Weights of a small mixture-of-experts language model, trained from scratch on English Wikipedia.
Size: 8 layers, width 128, vocabulary 7882, 7.89M parameters.
Experts: 48 experts in each of 4 layers, 4 picks a token, a softmax router, a shared expert of 64 neurons.
Below are experts of layer 5 (counted from 0) of a mixture-of-experts language model. Rows are named router (the router's row for the expert), gate (a neuron's input weights, with its number), up (a neuron's input weights, with its number), down (a neuron's output weights, with its number) and show model dimensions 0-127. Each number is 50 + 15 x the weight over its row's rms, rounded and kept within 0 to 99.
After each expert's rows: "gets" lists some tokens that make up at least twice as much of what it gets as of all text. This comes from a sample of Wikipedia text that the model never trained on. Tokens count by the router's weight.

# expert 4
router:42 41 33 38 60 46 51 31 74 26 25 58 60 62 58 23 60 53 48 61 56 44 51 38 41 59 61 52 42 42 73 57 77 42 65 65 49 67 38 71 50 40 40 43 66 71 64 47 33 54 45 28 28 95 28 61 34 70 63 63 51 53 52 45 62 41 56 95 60 65 41 34 41 66 83 52 41 75 78 41 42 34 55 62 42 47 47 54 36 38 66 20 41 38 46 66 36 47 50 27 63 51 38 60 61 64 47 54 37 64 18 51 27 43 63 26 69 63 38 52 57 41 35 64 60 54 63 80
gate1:39 59 53 71 31 41 41 53 56 37 50 39 37 55 54 52 24 43 65 43 36 41 18 42 70 25 37 36 28 43 47 58 60 51 69 64 72 61 52 17 54 58 52 36 46 52 77 58 72 33 13 42 48 55 60 41 43 58 58 51 27 69 25 54 39 67 43 29 57 51 47 75 22 44 29 67 51 69 47 46 53 64 34 35 29 35 29 45 51 63 31 43 66 55 71 61 62 63 66 55 49 77 42 40 09 71 54 58 35 59 56 56 44 72 77 26 66 77 53 46 58 58 61 61 21 35 46 60
up1:39 46 37 35 51 46 28 48 47 49 33 43 66 52 53 42 64 73 45 38 62 73 25 59 68 44 33 57 57 64 38 59 33 25 23 48 29 41 43 55 42 27 32 39 48 70 32 48 28 62 77 41 63 22 41 66 81 53 47 34 71 20 48 40 38 45 51 39 15 37 64 63 34 32 38 67 46 82 46 64 62 70 65 39 66 63 43 38 34 40 53 48 29 24 46 60 40 50 32 24 39 47 35 62 44 56 37 71 36 48 71 40 45 34 33 36 54 41 43 35 50 42 53 52 76 30 71 18
down1:62 49 34 46 42 47 32 49 44 29 38 79 54 55 31 57 49 28 62 73 46 53 41 40 51 52 57 48 85 55 33 55 49 43 33 34 40 46 28 44 31 60 39 23 44 61 30 51 22 62 40 71 48 27 45 58 40 43 55 43 43 63 51 25 57 46 53 69 42 36 62 40 73 22 39 46 62 53 40 58 42 58 31 38 38 16 70 28 35 68 50 21 48 62 60 69 58 43 67 41 47 21 44 61 92 64 30 51 47 43 78 39 65 39 52 60 45 66 31 18 21 35 58 78 41 51 58 34
gets: "\n", "re", "ar", "e", "le", "\n "

# expert 6
router:64 52 16 62 61 38 51 48 62 56 60 40 85 45 53 34 44 57 36 62 42 63 70 61 55 36 37 46 84 87 48 35 60 36 36 33 51 33 27 42 48 57 31 51 34 60 62 46 49 53 36 67 68 41 65 61 71 30 34 51 63 45 50 22 41 43 36 42 43 27 55 55 30 79 52 50 65 53 06 69 64 54 75 62 54 61 70 58 62 25 41 39 69 52 59 49 50 30 35 48 33 52 44 52 40 43 56 65 41 57 44 34 62 88 55 73 43 48 50 53 19 37 50 68 51 42 78 78
gate3:70 55 49 35 57 28 69 34 51 70 43 47 33 42 68 60 47 63 58 81 41 50 59 62 85 43 44 48 28 75 60 35 60 52 22 30 27 46 61 50 34 40 49 44 49 44 50 24 51 38 20 50 33 37 61 47 56 77 56 35 33 36 40 24 29 58 46 22 45 57 49 25 74 80 70 68 44 61 57 75 66 63 30 48 55 21 56 32 59 55 56 52 61 66 52 57 61 54 23 71 52 47 51 53 34 31 15 44 60 41 79 47 42 57 70 56 49 58 56 36 53 60 27 52 50 62 80 56
up3:65 43 46 18 32 27 30 16 47 51 04 56 42 67 71 74 71 55 41 35 28 45 33 80 58 53 64 55 67 46 50 54 56 43 29 44 67 45 60 63 53 53 44 62 49 71 42 57 54 50 46 55 56 73 40 33 84 63 74 58 38 61 67 23 48 49 64 50 34 39 29 71 61 32 43 64 24 71 26 64 68 61 41 73 83 64 49 57 51 55 59 42 30 66 30 67 38 57 30 57 49 46 57 57 50 64 73 61 48 45 48 55 43 38 72 38 71 58 51 42 41 37 37 55 66 55 39 31
down3:46 76 57 42 24 43 50 36 73 56 63 26 77 46 64 69 70 65 50 46 09 51 27 48 47 57 39 65 40 43 58 50 61 65 60 70 48 44 22 49 53 16 68 20 51 41 47 42 44 56 54 46 47 43 74 64 52 78 70 30 68 38 44 42 42 85 46 37 53 51 53 35 54 58 64 57 59 67 66 46 37 68 53 42 55 26 81 59 67 41 58 75 37 30 39 37 17 54 39 67 64 44 32 58 54 47 42 46 44 53 55 72 34 41 50 64 40 61 33 46 57 31 66 90 38 46 24 46
gets: " a", " an", " had", " first", " not", "ly"

# expert 39
router:28 51 66 42 84 59 65 40 43 49 14 51 37 48 52 57 60 41 32 51 44 35 61 28 38 28 74 69 75 41 26 48 65 71 52 55 66 58 55 59 53 62 35 69 29 29 64 58 47 39 24 58 63 55 56 25 59 44 78 52 53 53 53 67 46 42 62 60 24 45 67 52 58 23 34 29 39 64 87 73 61 27 66 60 32 53 64 40 32 46 45 43 26 54 43 46 43 56 58 29 45 30 75 55 46 53 56 58 64 59 63 60 52 54 50 45 53 56 61 40 71 16 52 83 76 53 26 31
gate3:49 61 32 30 69 42 79 35 70 57 49 52 45 46 65 69 48 45 39 51 55 42 38 67 43 36 72 47 17 50 91 40 39 46 55 34 26 52 32 60 76 65 60 47 40 57 28 39 43 33 54 53 62 19 39 66 56 39 38 54 29 54 24 47 58 43 91 27 17 81 72 47 61 63 67 27 38 68 32 48 36 59 73 63 32 55 54 50 33 19 41 41 43 54 55 54 35 51 64 46 32 48 38 73 54 72 49 53 50 59 30 60 60 31 57 50 62 40 59 63 47 45 48 29 73 68 49 60
up3:43 96 57 51 45 50 72 47 59 43 09 73 43 58 62 51 40 53 39 43 94 19 38 60 58 71 62 54 59 53 35 26 38 74 58 51 51 49 42 34 43 56 33 54 68 39 17 58 30 49 80 34 31 49 67 59 63 63 66 49 32 61 49 62 50 49 67 19 42 64 53 38 53 43 63 62 59 61 28 50 46 70 26 41 68 34 39 43 53 46 30 56 38 41 53 26 58 13 64 39 61 55 53 56 53 43 55 14 69 44 49 59 34 31 60 62 33 69 51 65 56 54 46 56 29 56 45 50
down3:54 30 49 54 14 59 22 36 67 48 47 64 63 55 30 46 66 65 51 58 46 80 47 57 52 27 69 36 54 69 33 73 52 38 53 37 30 26 56 45 22 52 25 47 54 51 52 38 47 40 51 40 37 38 45 51 48 59 00 60 69 53 43 61 60 32 45 68 26 51 46 63 55 69 40 14 49 30 50 48 82 31 75 52 35 41 42 65 54 72 62 42 58 59 54 75 52 57 66 54 75 79 61 18 34 47 62 41 66 32 28 37 49 61 61 46 52 47 47 56 31 59 50 39 71 48 45 46
gets: "i", "a", "er", "us", "en", "an"

# expert 18
router:38 23 51 42 83 83 56 48 63 31 21 34 46 41 70 29 60 43 55 62 44 61 63 51 62 65 53 65 57 51 43 57 62 53 48 53 51 58 28 50 52 61 55 43 65 50 49 59 68 53 40 31 68 18 74 80 16 32 74 36 65 32 68 71 29 30 61 64 73 40 34 42 45 47 50 42 42 26 85 62 43 62 52 38 31 53 46 48 53 20 72 57 36 47 47 58 60 44 30 38 28 36 75 23 48 40 76 52 62 49 41 55 67 50 70 32 41 44 67 37 63 44 55 56 71 47 45 24
gate3:45 52 49 67 75 76 63 41 47 35 51 43 46 73 58 60 44 68 50 52 50 61 45 57 54 45 66 52 66 42 48 56 38 43 45 65 44 43 50 46 13 56 39 28 55 41 30 70 23 58 58 26 47 34 52 29 45 40 41 59 23 25 34 54 28 59 73 30 32 46 47 40 46 47 35 40 63 47 50 73 55 65 43 54 63 56 59 63 55 48 58 46 43 27 63 32 36 69 39 57 43 69 61 63 53 11 99 58 28 28 53 51 34 24 52 68 31 37 31 82 49 32 32 30 54 62 63 15
up3:48 59 66 12 68 56 34 65 43 80 57 60 57 55 54 46 62 54 73 49 58 43 28 49 57 65 42 13 63 31 35 53 47 38 56 27 51 66 69 65 45 83 49 60 67 21 59 55 54 16 12 53 50 44 40 57 49 42 45 39 50 38 18 46 53 69 68 21 35 34 23 42 76 33 54 73 65 66 55 69 51 29 41 48 66 41 62 32 34 39 67 49 63 56 47 48 39 70 68 45 43 23 42 60 51 39 72 36 35 54 48 39 42 54 80 50 50 37 56 48 26 60 29 62 57 60 46 41
down3:54 25 81 35 55 66 37 36 61 71 51 55 33 30 22 43 55 37 30 40 52 65 41 48 49 49 43 46 52 43 65 66 45 50 67 63 56 49 33 45 59 45 51 51 67 58 57 52 49 25 32 59 48 54 50 86 81 29 74 30 60 24 52 38 39 58 64 55 23 48 46 55 48 37 29 24 66 77 79 55 40 44 53 64 41 37 42 50 56 45 48 69 71 69 32 60 09 44 47 38 48 56 56 57 30 47 60 30 85 51 28 54 21 28 46 47 34 60 32 40 64 37 69 67 63 39 62 78
gets: ")", "\"", "on", "an", "ter", "if"

# expert 43
router:46 51 71 58 60 52 25 39 75 44 47 40 59 72 70 60 57 61 33 59 59 37 31 27 51 44 42 46 42 44 57 51 49 58 52 76 69 40 38 46 45 46 23 67 54 68 50 21 81 34 38 41 78 52 54 66 67 47 47 61 23 41 45 75 47 24 61 57 63 37 76 51 69 27 46 55 78 51 33 59 54 62 28 73 38 79 47 35 60 39 52 62 47 27 37 76 65 41 52 15 56 53 47 40 48 54 62 40 60 46 78 34 57 45 47 40 51 53 65 76 44 45 37 80 53 86 75 65
gate1:31 69 46 37 22 91 49 35 62 73 53 70 53 59 38 60 07 78 73 55 30 55 38 63 68 60 69 35 45 48 59 50 57 57 37 72 68 34 31 59 68 65 28 51 23 58 64 49 61 37 44 77 59 49 66 32 43 53 68 49 73 60 31 35 46 42 28 49 39 43 49 41 52 53 51 57 74 48 63 65 49 87 34 57 34 27 48 47 39 46 26 63 44 50 51 60 45 43 59 48 39 62 53 27 31 36 46 37 84 40 45 38 30 50 67 41 62 50 34 41 19 46 35 40 28 54 56 51
up1:64 27 71 73 30 64 28 36 57 55 60 52 64 48 58 47 45 34 44 51 47 47 58 56 50 71 31 46 25 62 48 75 70 42 26 78 81 53 72 34 62 55 20 65 38 61 21 41 61 73 56 81 62 65 31 72 37 48 55 41 57 43 43 37 43 45 47 69 67 61 59 51 60 45 89 35 59 53 63 66 34 74 62 50 65 53 39 64 33 66 26 49 36 30 65 48 41 65 79 38 48 59 55 56 33 55 35 47 62 47 66 82 59 61 82 51 57 55 52 32 67 72 62 58 55 32 44 57
down1:53 65 36 67 42 56 39 27 57 62 38 46 41 47 36 27 70 25 77 50 29 50 49 59 54 46 56 43 52 80 48 52 48 36 46 35 57 69 40 73 55 24 47 50 62 73 58 81 58 73 65 77 36 44 38 62 45 40 40 83 26 75 45 84 60 50 48 21 48 52 55 54 32 61 33 58 39 33 63 44 58 51 53 52 26 52 53 45 48 55 53 35 38 50 75 69 44 99 66 18 76 51 44 65 30 37 57 34 70 49 57 34 55 59 49 55 57 65 54 76 60 27 59 63 50 42 36 34
gets: "ic", "at", "k", "c", "as", "ig"

# expert 8
router:50 67 37 82 40 48 27 50 38 66 47 99 46 54 43 68 33 75 55 38 54 52 61 33 66 70 41 51 28 25 59 28 44 26 61 66 47 62 53 73 34 23 65 69 50 53 35 67 53 35 63 63 51 81 46 39 50 70 67 71 47 28 43 29 38 36 46 60 06 42 65 52 63 73 57 58 38 59 36 30 45 56 46 33 47 20 65 53 62 52 48 65 50 53 65 53 51 64 53 68 74 46 46 54 45 52 42 74 27 40 34 47 62 31 48 50 54 39 42 45 64 63 68 23 48 59 69 47
gate1:55 52 57 59 76 40 43 49 54 50 45 57 50 54 57 65 41 54 67 46 32 44 30 34 67 39 61 64 41 75 62 74 22 33 33 33 53 57 62 32 47 17 29 31 49 73 28 20 66 58 21 50 48 29 68 37 58 43 55 64 17 24 74 66 20 35 66 49 57 40 25 57 43 53 85 39 56 32 52 52 73 59 29 40 32 55 55 54 47 42 61 48 78 47 28 33 57 60 50 64 60 55 43 43 54 26 62 46 53 76 66 35 44 39 43 61 43 56 52 64 15 40 51 31 68 48 44 71
up1:67 48 73 67 46 54 43 38 75 59 59 51 17 52 41 66 47 74 61 69 35 26 38 48 58 42 61 52 30 47 36 83 60 62 46 38 47 39 44 72 52 56 59 53 69 57 50 39 39 55 37 42 37 45 43 76 27 51 51 54 62 47 61 46 48 47 54 21 46 65 48 51 45 76 56 80 55 50 35 51 29 50 41 25 40 35 62 26 76 70 42 43 45 60 31 29 54 36 27 32 53 27 54 32 31 28 46 46 52 54 36 71 85 39 81 72 45 36 53 56 65 67 27 27 57 77 37 82
down1:47 29 55 60 43 54 77 69 48 36 45 47 48 43 67 44 37 32 76 68 60 42 57 66 29 26 61 73 22 41 48 33 30 54 64 67 39 47 71 62 65 28 44 34 46 36 45 44 49 47 43 31 37 48 22 75 83 36 52 60 52 36 48 79 35 62 53 48 53 55 38 53 45 69 56 33 48 53 37 24 01 25 75 28 56 65 31 43 57 32 39 35 49 27 53 40 35 51 31 58 23 79 63 50 62 51 70 45 53 60 27 61 56 48 32 46 71 48 43 51 67 41 63 48 45 27 50 29
gets: "\n", "M", "°", "″", "R", "T"